From a checkpoint of a small mixture-of-experts model trained on Wikipedia: a variant of SOAP for the experts.
Below are experts of layer 4 (counted from 0) of a mixture-of-experts language model. Rows are named router (the router's row for the expert), gate (a neuron's input weights, with its number), up (a neuron's input weights, with its number), down (a neuron's output weights, with its number) and show model dimensions 0-255. Each number is 500 + 40 x the weight over its row's rms, rounded and kept within 0 to 999. Numbers have three digits each.
Before each expert's rows: "gets" lists some tokens that make up at least twice as much of what it gets as of all text; "raises" lists some tokens whose logits its average output raises strongly, later layers aside. This comes from a sample of Wikipedia text that the model never trained on. Tokens count by the router's weight.

# expert 84
gets: " ", ", ", "–", ": ", " to ", " – "
raises: "1", "2", "3", "7", "5"
router:549502530523447528554482502543442511525530421511486525440489541485482600545477535476459465471494504525512486476544527558558497541461540520537566489573524478539585555482562458548484436529443496481487466525449459382502513478500469461518452460530504514543478485485464499502539555495491548521565517458427544522525540481544492478459463500523572546562571553502453502408479484483469477562584544580464457528534545522535393525449475486470465511470455531517523505499455467479538530481546516490506512558533541428477507439466537543550574550530541489510505530567541491490433536498560470564456477518447530513525514554483555540521466463485532521501500590535519541515476479544502434552524524441530459481456449469492510505502520560438484480489472448434524489526497564503540414538416497
gate0:506576521543623542475454530487546503456502471489424561467492528557535549503488499477544549555526451497490473544543542478461477479524541443496518493491501538468451422493484476510507531494554479543405534563552456473531509443477475469465584481509474472496565508536563417510521433489486501438494454586503459460573553519518551476527465493451530453551451411464524539492531453569431574483548453531515496506447542455516553498515535508514471508483496437520538475508558473421508494433424468545521461477506504556502486514516420497502530543480481507493498531481455425471544492486513588523542406553517523571588531467403508496551527427489513418491502468462507474490480459470451521508446507473570488450496526482488474514499508514554443474515480509497520481475505551519499506441563546
up0:430475522462538476499448535500492471517460452521472510529473505541536495534537551475432568454501514522524492479474518489475526454459539472575503463509510558413495517455437477578462525506533505464473448498478576560516454542461536464500547514477503547491494420513512452534535479472512486483493459473479515463519456452499478522493453453479472534591498430479456454522527473492475563470512503519428552540525508435485507553420555503510442442488523487399501523519367393513484499549450466505511499537440520425501464545498581502496445508462496533535542543449498504479569506473454497510496501509484412539563485535475533604493512540543505475523513476581569533482410466502472463541454536483482479480519509580445515548435539485560470505520474456535575510542532481498471548425424531
down0:511526483488510536479558480552473522460566485536453546544550531448477550473516508500491485457461410598384459524484557471474484498502467542607496534484518474541504520522506495491479487533564620456494469480524562536453521521484597496487544526527540468467490479577515482550554516478435442483501420545463464507528561540509515530479467492464484398486465514460429456510505439502550505535529485454555525516535523518481466509496576479489459571545446472498454470490479496463539487558542430519529506540501557495524448450541510498528485421453526471564531514540512438498540506531432501514507522482525538491514549558536492577456500479541523464493565526486491506514474462518510443491461468494540439545590535509515474398486523499493488489502498596513501458454604440434473513486435527
gate1:498492516514561523501580486513565407511483482503550523444520489562494406500490564512487582467512515499486528516479590538524461477489481467461447509518500466489466491505498521519490511495555460488556491476562506472498438508445482487538504543494498559560542428548523515515519563504502419491409517551557499586456487540492491556472479510547541448544521424507535509465460518425496520523408518549481488498543529527549478509560515549583588491495524498548384427508448557490467476475411480557587509458485508511442564465594469600516462517464492534512539516577530454518461538449469466453499480478502516498544437511480557438556542480482516527489493502501550499465462489628515493500505467476452549513519569475506482458460433480498455515482469532532494501537540490476484524518524513
up1:417479544514459453484484496508509567530430484454519481468538506488517508469537508510466380538548528488509532424550447510505506494519538471529426466482509525520518525535577505489545511519452491493507536511519552406494516431477501539499511472478495470506467546490509574456508478498574524525493559499496512530550533462459487536503482541494492471436567495538511513511547492490517507455597533475520441533456567527529499514589445424463485483410480423487584533504577488551492491596520540511510449486510527453428561517521483400485514454479538486530534498477543490474494420487514544537501381491527419467473466522561413617554445464525551484543564540484465496496526515491480509474508543443514455523434549464456499510537471564505579508528552507473459489488476439487511490508466464
down1:554453486479587470524460519510482471473472511506474489537549524427531485491499473526489480471502528474385511523546565484477541482522474497496432496542556524480506495539504579554522514528451633438519549546508534473452485503476495464465498490489538510397559543510429477427474482522601482536492485520495479522498463495516497524532411480513477508471595552475535438504535547493451456495502489455521489501445550517533501537537405538484534491508473522534602499511567424537546518529463529478479473499524520602562450434485501453525510452462456508489509477518471527569521529528504577536552493461427479496483490522574462447509474492449456464489419503535473507509442514500503438585519555535508495417542529530550494524477410553445530484562555482523484496542518433461459493474467475

# expert 40
gets: " S", " K", " B", " G", " H", " M"
raises: "ft", "ff", "olic", "ential"
router:546490516555402557551458446569453431512520467528477482427481493502479526522513538528472523445498448593524488458583497555527449511457543520489521454499488539523526484524560483454457465513426491434435506519467486413551521515514464449511439476482489525494530519491491521507543604487442501494524553468487544536571513479481546471454516459539518533531511544509442476443562424519418431514542581540419489489527494552554468517508498544485432574487460531577569505450469538480537535494525531515472495548496541446544550438428494580491538531471534491458480556585581475480486529461540477523489549532479537522530466526474589560466494444486453500525482532519548489482468496496537490531554521453527468478434494516551494551549526476488496483450483477501512412483487515548581476507480504
gate0:465589520447509511426412499498538562513565586579446586513450450513522551463483529544510502450503471489507491511556454537449477355527500464486542525459448551508485401511503522486480552476504493566440529554483476434536608467551475429525564459513515520473449555455573455531508474533483496495479532538527476479508551530542531494458484522473521496516469482467505486491600482514502529497526504478488501467532538489463490503538454525550448539435459509499545457516533567496451461547470547502521515512521468474517483571497431455431556459553464510458438503515518520485523462551488489528514453544458483549516449479486524489567589495510480423487494609418514523517543498504472469482454424509489460524466499488540469487497504505572456439579444489475487482432509507492516511494474522
up0:463539544475490394523522557517468482487531543502490487486455501567554550499504532529444496487525515568499505579515475468489531439409516459465470447514474536471439528506493509520557564528521470443478437480552556560533476610543478354500516482527491499474496462537550467504493422481506489494484502451578481452528532551521512473487525507551440521566497516505517483497538538488442501493469574447496591492542468487512579497448468609500468479415520459510474510496434504486458426517424472464539485539451509405509482623479520522486457493428442583473491515489538535502517552476462449526503452537484460504563456567483513509515501487527507486467557527524506547432503467505465492507445539538474519564575524544514498460446521492526484515543485480462554454476483513505517531466485456
down0:481506517471425538538528496510475500480592477533498465559479504485429545515494491512546588450448466524466487511489521490472482478488521541528563578503557499473550571572487484546500556527501548444503403462578542510476548577495451534475480580490515497469515528532578526496480442551468521461462418475507612444449535502505547475527468531451531478569442493495430509468498502506470519502583506479506549462533572465502541484536579495506502533517496610491442468489454467501533501481516463496531529544444535472469472474447556494511482483495471568576465517540486526504532504498406469470490472473462536510486431542544584566520449508568443433569497491491497514479504440501480521517521464486512509528554450425528531450496565478562555564540512527533434473495469463467522532462446472
gate1:463500519510552498539615558470534483479505406486503505482519498535504441484489429502525605454422558584533472506515541463561470482515498473484510477496471449496448531526469531463446422470545457520553441481570528512465542390510502490481541538457471506517545474532533416578537485482492545501440446553482464523491494508552510511496441532474475541499490487489417557444551494440505537554500476482468503512486585570510440486485453554528570518512489529492509518540530446496452484487522504548571535472458508568531424506600438557517505539538551514558468494491512526451482438523545462481543558450437444535485493497417560475480514464465519536444500500505533480489435505543462517553505520464485509509510448542520520506442548544517517527494467476567562546505552490537475501594533533
up1:464430517467531526504494483506503503533448567487478504535493526463470538511458507527420440543481474460527505446533510560496493495464437483511419549544534485507465487437569457524508497535462506507527493506505565457446533496497493500497577533596479547515422508411528554454483501503518483510495519433563491546499525492534435444601514502478473564491538450521488492510495486578508508458563491487542518542488563478466495437548423409539445450472541494415516467516481550492504520537484486493537429557555511447460579477435485453493551436509470505501488518430502466513420440512529525519507488492509498561473450519528461574555498507550486511517568532411463585499472473533538544461509420481469539560536510447483514427506478577440567514564479464506511495547438447510528458474443479
down1:491478487476544459512509521497413446471469496501489495513514490440585499443500526538493459462524479454390465521509538517476494554504497435540495535496515521520483549460550557562581488508523623412463534562452554439448462521473491540559479517498528490442500427457523534449424586514571496523467520499519469489513458551562502425511522506505504475462553491451461470520532508531524455474543538423533537476485479475480511503497516445478495563537503515524599518521484525592489524484484477510503489483494563537544497494447545526582443467534484545486442441487528566486504518526542499569553539476467567479457526542450511457576478447440513506477461500544445529539470495464482505505511471551513511460518522515463584525474536497529449503496572554569498492499513495436636531432510548

# expert 59
gets: "| ", " in ", "- ", ", ", "|", " In "
raises: "1", "2", " d"
router:522520540539518542474499476547480446544496414542544548429485517522516568545471471446476509476490532533505462454524542591525476522439551495471508478509500497554516559488555481533481479517442494468442475478471397494493553435481433465515466445482557501526446482530484506497567567523525523503510531460484577586548509466559520462448475515577524484505580516513474489450529471509471445564592538585519451495559533555524471529461459516486452508424464504486567456513484475461533590485538456491480497535496577502497546461460484512501565538512514486522498545538487508507437572502537477556521540489470495490512560563510545509596499491537509462566494550530528540468440487569471496526521516463535458382447508484537479492448495499421579452481450461425469484550466480551485474539468484
gate1:479511520510507492558553569435589527530511462491479471451429441517522468510523506454624546453501592489525489511476539455510512534483469508517506547526420433545453513537486541550506498523509514448452481464584522548521498517496507443545545507524576484591467533505458512546496542503452505503418496570565454469415429483519530522414471559497521490546502426514476487479449531487514532495419490506472475505561574526493489483499520525575571498533404548501496470468488519506417533440486490565540506429489464562471460510550515577529420511535534437503506470453574498547489466506522434471505509536515462490495508448503544420549526484506509430542468483495566475454447450546508478542512502477467489541579526514494442508512566480493489464524501576494560486517499483489513497477556527
up1:440527474498466490427577412559474518540465569453457533491517558503493526493510450555458468545507542503495501518541562508520465527561575499503420520524536558517514445481559511537505468499524479627465461498440465479526541501472469501513519500551453502466442480465559573464468513494604426504555569444523473550503556471518525521538545478449440512499505503484509543494550569494470494487587504497539516554482542524506471540558438502501463456470534490437492508516539509538563514524561493509484474535498496538461497438459433470421498464455489555545500546437472514485506454476488613524488492473515440526438517533562478564537496485568497489520582503410427487552494442540466511463451502533481486479532569495513535495533458613460489508466540470476445487519512472513473512519430488
down1:521431442438606478536497485471473470468485515541475486507455505449522438543504489536519505448487444492418479455528574493468506429461504453520445484547525542497511486493509531473507532507501659495526495461465515466452387509497498603499450522467498524411506502541463501450472505529502499528391491500512453493479525535528543504528517455451508516491497534476565438551437594593450507517505548446540541513499506534503494456481517528525520457504460518502576524499473505538570486473452466546486435480496477489470509496515491537537474475430478462433466433525499458469529548489487578409511543546509439573421535442463472483476489500481490511474499547542547503463500513440431557454485483502487531485497490478466533478443456576552500544403538518519541474531542494464544497475453444
gate2:397538521434508381520540523551532503527480435458483428563405436562502510529556467458475568509438535474513466566557464508536487518461504534537468506538450508456558461447449420495538512553453496541476475539565474510547490483482462523478530554518489470557594481480512468563518483501510580527545442571515483527453514479550493530432480597485513432504460446422507451515476508485518456505528407546527490561463490495463548513516485499433519497460524555523449496521538543522439548501548522546532478478560469452462465500454481469516422529465534479483535517483449487528510444493514452483507489502489491527437526455500601490545532448484545478527495374553519489488525461476510476516549535545524503546521471489477505479482532563513529477511498479500474439478513596521491548467519520
up2:498502476443470478415424479520431432520511501450532501483561483486399473452438487493458491552502469490506481527496535419471560526564525514565496496506447500499488557524548468569474521530538512493462535512410544489481496467493455415485534570517481426387517487521521581510630453611574448499484520480517565512510518489560497506469489462531487470516485507466489483552575507479501480453486487500474558498460490552559496547508466499592531499531560514447546479455538474530518484527426426556492481541599504467549455507534507458445496455481513502508570506460471478509489548530479508511484425442463517509498556525524517503475444518566541491425495548481458513481494519490425542507452498546578485433537530488501526489484422531504537511507528479497494496477540492424430516515541549
down2:384513502437552526524518510524409469501466530436499462473522514473515557541457483555515562510500491436479500467467517535518481438514474476513514533463467492447474479536510507494460497503523594478530492549496561495506510488521527604485493532468524507457482462521477520560499457473519482457554441475498552590490465436484454492496471513505467527492459425493506515572503606423473445467543412496508539515597528509466442493519497535527529450559508469529444469454467535512496451528510500449579496512524512537462569444509477423468463373501548484542612452541526445507489472488432505456546482471444510482465491537550499498498507552472495499458518580494462500488547510448536495471546471463491542566488566566555487488521497550486548542439517518535420525505564443426481493462529524